Experts of a small language model.
Experts: 48 experts in each of 13 layers, 128 squared ReLU neurons an expert, 4 picks a token, a softmax router.
Training: a variant of Muon for the experts, 390M tokens.
Below are experts of layer 10 (counted from 0) of a mixture-of-experts language model. Rows are named up (a neuron's input weights, with its number) and show model dimensions 0-255. Each number is 128 + 32 x the weight over its row's rms, rounded and kept within 0 to 255.
Before each expert's rows: a language model's description of what the expert responds to; "gets" lists some tokens that make up at least twice as much of what it gets as of all text. This comes from a sample of Wikipedia text that the model never trained on. Tokens count by the router's weight.

# expert 1
Name-opening words, of
gets: " of", " as", " part", " As", " South", " New"
up1 [159 123 109  74 117 179 144 189 131  96 117  71  77 142 104 135 162  66  77 138 160 161 109 147 168 118 100 175  99 130 150 168 126 124 128 133 131 150 175 100 116 122  78 136 168 114 101 106  91 137 133 194 135 163  72 110 134 131 105 140  94 143 102 224 197 163 105 137 181  70  45 116 123  91 122  79 166 182 109  86 120 141 111 144 130  92 143  97 109 105 133 126 144 134 150 119 135 128  95 170 194 109 172 103  96 112 159  83  91  74 167 194 118 139 109 142 159 158 136  81 150 107 105 124 110 138 165 147 119 201 131 149 101 112 147 123 125 150 151 194 202  92 146 127  87 147 142 129 161 127  96 146  99 129  88  91  90  98  70 135 165 122 136 108  92 141 134 144  78 120 106  89  86 159 201 105 103 117 182 136 176 127 114 102 144 127 166 157 104 165 150 169 145  89 119 101 107  95 210  82  88 125  89 141 140 199 145 121 115 109 129  88 136 167 155  94 114 156 123 182 101 107 120 110 116 146  94 152 166 114 142 117 129 119 153 116 133 150 125 157 100 150 119  63 130  92 123 113  91 174  94  64 124 116  87 192]

# expert 37
Closing brackets, table dashes
gets: ")", "\"", " –", ";", " —", " |\n"
up1 [123 146  99 155  94 102 155 117  76 147 119 176 120 136 184 150 123 119 108 172 152 139 162 135 110 125 111  96 111  69 143  70  78 165 142 150 106  71 127  56  85 164 150 154 183 125 110 119 162 108 146 110 107 133 120 145 181 150 130 108 107 109 153 110 178  51 103  81 178 136 197  35 143 170 178  80 133 173 145 137 145  67 178 167  88 105 132 140 120 176  97 144 109 142 154 101 122  84  91 143 145 163 137  69  93 158 114 137 185 155 209 146 112 142 167 103 136  89 142 168 132 163 154  90 154 159 130 155 143 152 103  86  83 124 131 171 126 167  87 127  78 144 144 142 183  98  86 108 118 167 137 142 110  79 140 110 121 111 120 157 163 142 104  81 113 107 121 128 131 140  98 147 167 102 105 163 155 157 146  74  92 216 183 175 183  82 122 152 129 137 155  96  78  94 122 112 146 156 133 101 126 160  98 169 123 142 110 101  91 176  96 155 119 135 149 108  82 134 166 188 145 146 124 111 130  85 168 186 118  85 110 149 117 134 149 129 140 102 125 102 153 115 110 149 139  31 162  86 128 140 113 123  85 171 153  97]

# expert 34
Articles and name particles
gets: " the", " de", " The", " San", " El", " La"
up0 [131  86 114 135 172 217 144 115 127 123 149 128  74 119 140 142 113 151 106 129 122 119 139 171 152 164 201 158 130  84  66 121 134  71 208  79  41 152 130 153 127 153 147  86  80 171 106 127  77  69 148 129 107 126 135 155 187 164 123 112 111 158 112 182  75 129 127 131 112 148 120 155 154 117 111 204 155  75  62 125  80 131 158 173  75 127 150 116  97  85 128 166 141 119 150 168 135 146 142 152  99 120 118 116 120 138  95 208 163  87  92 159 118 107 164 112 128  43 164 119 116 169 123 169 146 169 161 130 129  61 155 118 105 111 124 147 116 138 155 117 195 130 134 136 129 203 133 135 118 177 105 122 108 147 129 100 109 120 132 135 153  95  95 113 108 125  69 128 148 145 123 138 105  96 139 168 207 128 117  97 152 141 140  75 120 124 112 142 122 146 124 123 125 141 144 105 170  94  72 127 152 150  92  87  96  89 135 138 125 132  88 140  61 136 146 164 108  61 127  95 141  82  53  93 117 147 188  79 110  93 144 130  71 157 114 150 109 153 107 109 159 174 142 158 105 177 160 105  83 138 120  95  98  74  75 139]

# expert 40
Taxonomy and table fillers
gets: " |", " of", " to", " the", " with", " and"
up13 [145 146  61 166 160  66 121 160  88 146  89 110 129 114  91 126 153 114 179 134 131 130  72 104 112 139 153 187 136  75 100  59 145 126 132 145  88 137 201  94 109 129 108 147 139 121  80 192  96 107 104  71 149  94 133  76 166 158 133 113 118 119 132 154 118 153 116  97 136 181 125 147  95 144  89 176 144  62  89 139 121 105 103  83 131 107 161 107 152 105 125 119 157 100 152 151  95 128 111 165 151 190 119 133  96 135  90  51 107 189 152 187 128 134 203 120 130  55  96 133 159  68 178 101 106 109 103 152 130  91 106 136 117 201 142 127 135 146  97 156  73 156 153 146 140 131  95 107 141  94 149 135 128 103 162 127 112 155 121 124 116 154 117 210  80 147 114 193 141 114 163 124 158 101 136  76  76 168 159  87 126 163 120 110 141 148 140 161  85 112 195 163 116 146 148 111 143 149 118  97 141  52 105  83 149 130 134 106 146 165 120 112 162 133  86 134 134  74  86 112 155 127 121 142  92 196  95  82  74 150 110 153  82 145 171 119 114  93  95  96 166 164 124 143 151 119 138  93 127 100  58 170  79 138  70  99]

# expert 20
Articles and possessives in biographies
gets: " a", " the", " his", "'s", " an", " was"
up1 [122  86 106 197 113 102 107  92 108  67  77  78 100 108 120 126 170  93 149 132 158 133 113 125  86 154 169  82 152  92 178 146 138  94 121 106 107  83 177  67 153  85  96 165 155 125 114 145 157 112  98 109 126 122 161 109 114 167 130 156 131 170 152 137 174 150 142 134 104 142 120  98 176  88  72  87 132 128 119 123 144 111 121  63 129  99 136 133 128 169 106 170 112 135 162 138 128 149  87 161 128 156  76 133 137 140 151 185 137 123 144 172 185 135  75 173 142 129  68 128  55 108 120  91 176 158 176 119 140 141 102 164 110 130 121 123  88  95 141 150 102 152 122 118 114  69 123 117 135  98 118 107 177 174  72 153  84 132 103 141 107 108 131 140  93 159 144  95 141 157 131  92 132 115 148 142 123 176 149 161 104 136  58 112 125  72 166 156 173 188 193  40 149 131 128 159 166 120  79 115 177 191 117  62  97 138 104  91 201 125  92  71  51 178 106 154 169 127  76 129 141 130 127  70 123 155 101 123 126 175 161  87  38 158 165 143 110 178 157 130  96 163  96 138 134 149 138 138 133 113 161 132 108 153 115 156]

# expert 14
Verbs, pronouns, frequency adverbs
gets: " was", " is", " to", " and", " he", " were"
up3 [140  93 155  73 136 139 169 169 145  84 160 130 138 161 144 157 129  78  83 149 166 130  47  90 148 174 205 151 178 141 143 170 178 145  94 120 198 203 100  63 125  99 118 152 128 112 123 141 160  94 147 168 114 129 128 105 175  94 192 117 134 130 145  99  90 118 114  93 143 155 185 143 115 144 163 112 143 150 158  80 129 157 144 142 153 163 101 152 150 159 169 152  66 152 105 132 139 116 138  94  91 163 122 133 102 132 111  93 108 127 119 190 115  83 123 113 107 108 127 113 172 105 167 102 158  90 195  62  93  92 130  90 130 174 140 132 114  84 126 158 119 147 114 106 178 146 144  85 187 114 140 156 123 126 158  29 158 117 128 123  95  81 155 141 118 132  49 162 128 106 127 191 178 115 148 162 110 127 115 145 143 113  92 127 158  98 130 137 164 129 133 115  91  73  78 114  64  92 106 127 163 115 149 163 135  99 159 123 124 146  69 167 128 107  62 145 173 134 133 122 131 129 110  92  71 126 136 142 109 140 100 173 217  59  91 131 105 112 122 144 159 137 117 208 134 132 142  93 104 168  87 104 136 154 103 161]

# expert 45
Prepositions
gets: " in", " of", " to", " on", " from", " at"
up1 [125 157 141  90 102  59 132 117 131 133 117 177 140 113 133 112  83 136 123  54 122 111 123 101  67 110 171 171  81 150 145 115 103 163 124 135 120 123 145 141  98  78 168 106 115 122 157  96 115 119 150 202 198 139 111 158 130 121 110  90  54 126 152 141 136 109 158 130 134  97 127 163  94  74 124  81 147 145 186 135 155 136 196 192 117 125 125 156 179 149 107 154 160 102 170 120 114  98 107 153  92 189 111 172  87 116 107 120  90 100 131 201 168 124 179 118 118 150  94 120 130 181 128  74 131 160  96 153 118 142 192 214 174 161 111 147 150 157 141 137 140  51 160 193 194 140 139 139 105 176 162 150 118  88 115  75 160 127 118 200 105 140 140 127 136 107 105  60 102 138 138 162 167 162 127 103 114 102 150  96 106 143 190  86 153 137 148 124 161  98  76 120 135 104 187 111 103 126 146  94 124  95  84  96 153 169 114 163 143 205 110  93 128 155 143  95 191  84  83 127  82  66  88 106 158 122 168  96  98 193 123 124 132 135 143 110 135 160 131 123 169 109 119 141 134 118 136 101 120  73 157  90 106 132 126 120]

# expert 36
Clause-linking function words
gets: ",", " and", " for", " to", " of", " that"
up1 [124  94 136 170 135 147 114 137 181  97  57 126 171 141  99 138 104  97 137 176  95 135 139 130 154  83 160  86 154 151  90 101 131  86 142 128 157 138 135  48 168 187 133 140 124 181 135 142  92 132  87 117 138 173 143 118  84 129 163 121  70 189 119 188 139 155 192 159 152  84 161 201 132 171 163 161 120 118  99  59 113 136 132 155 124 113 143   8 129 112 121  70 116 109 184 133 175 125 122 142 122 144 122 115 148 117 138 105 151 137 140 127  98 135 133 124 158 159 105  74  97 156  67 123 103 159 130  77 132 113 117 139 134 141 106 146 218 109 146 122 127 144 151  90 170 171 126 105  98 111 101 124 195 128  94 129 178  64  93 100 115 132 120 101 150 116 116 146 145 152  98  88 128 108  92  74 114 108  95  75 134 138 182 138 103 124  53 132 111 109 108  95 132 178 118 133 117 156 126 189 131 123 138 191 118 169 135  62 101 162 148 105 108 175 104 171  99 161 129 117 158 171 120 156 139 196 117  76 206 184 151  90 135 113 182 119 158 132 113 149 153 169 123 153 150  94 168 143 162 131  96 152 181 111 158 123]

# expert 28
Layout breaks and headers
gets: "\n", " |\n", "==", "\n\n", ".\n\n", ")\n"
up1 [ 99 107  96 106 210  91 148 154  92 113 157 150 142 150 126  99  97 142 174 153 122 194 112  72 115 121  65 142 107 111 108 136  92 154 105 130 112 180 130 134  46  80 114 159 153 115 118 108 153 121 135 194 196 147 125  42  81  77 131 114 121 162 133  97  96 171 115 141 143  78  87 130 210 125 171 113  84 156  99 118 164  79 155 146 190 134 109 124  98 119  66  91  97 118 160  62 131 121 147 117 170 122  66 113 114  97 161 120 174 126 173 156 196 134 112 147  99 145 115 193 104 156 102 134 106 197 138 130 148  64 127 224  76 102 137 122 117 124 136 186 132 162  73 115 167 134 122 135 135 190 140 114 151 135 113 133 123 120 184 131 177 121  81 124 187 103 110 182 162 107 135  78 150 126 120  96 122 116 145  98 123 115 108 168 150 111 166 154 119 128 144 153 144 144  65 156 166 147 140 151 126 113 146 126 122 124 140 193 150 144 126 133 162 118 142 110 128 121 135 124  84 100 141 101 132 119 114 122  94 102 153 168  94 172 137  49  60 108 145 133 143 122 141 107 194 122 188  89 150 100 133  88 142 122 100 100]

# expert 0
Name-initial capitals
gets: " P", " K", " M", " D", " S", " B"
up3 [ 89 116 168 185 117 175 120 135  99 135 182  93 178 133 106  95 111 127  72 110 141 118 203  83 117 142 149  95 154 146 107 169 104  78 143 126 134  83 139  71  77 156  88  82 146 193 120 105 120 157  71 125 101 110 158 146 105 105 116 123 136 120 125 155 129 102 125 194 138 140  93  98 161  80 186 155 124 114 114 115 160 136 190 136 125 153  68 104  76 109 126 154  81  82 124  89 125  68 179 144 137  68 166 116 170 163  87 159 136 100 108 191 130  67 131 123 110 179  79 118  88 152 139  86 130 163 131 122  85 135 106 168  93 151 124 146 147 132 183 155 102  87 165 126 143 147 118 169 187 169 209 184 146 135 115 148 109 193 102 142 117 132 114 178 146 149  82 113 192  81 137 175 147 160 115 187 149  60 175 148 167  56 143 148 112  61 141 128 139 101 111 133 159 116 179 112 165 149 132 164  59 108 106 126  89 116 117 142 175 117 118 128 122  71 152  94 126 107 112  82 152  80 164  85 125 151 102 123 118 150 184 143 148 118 170 135 121 128 138 148 113 150 119 141 102 134  99 158 124 159  80 148 143 147 161 112]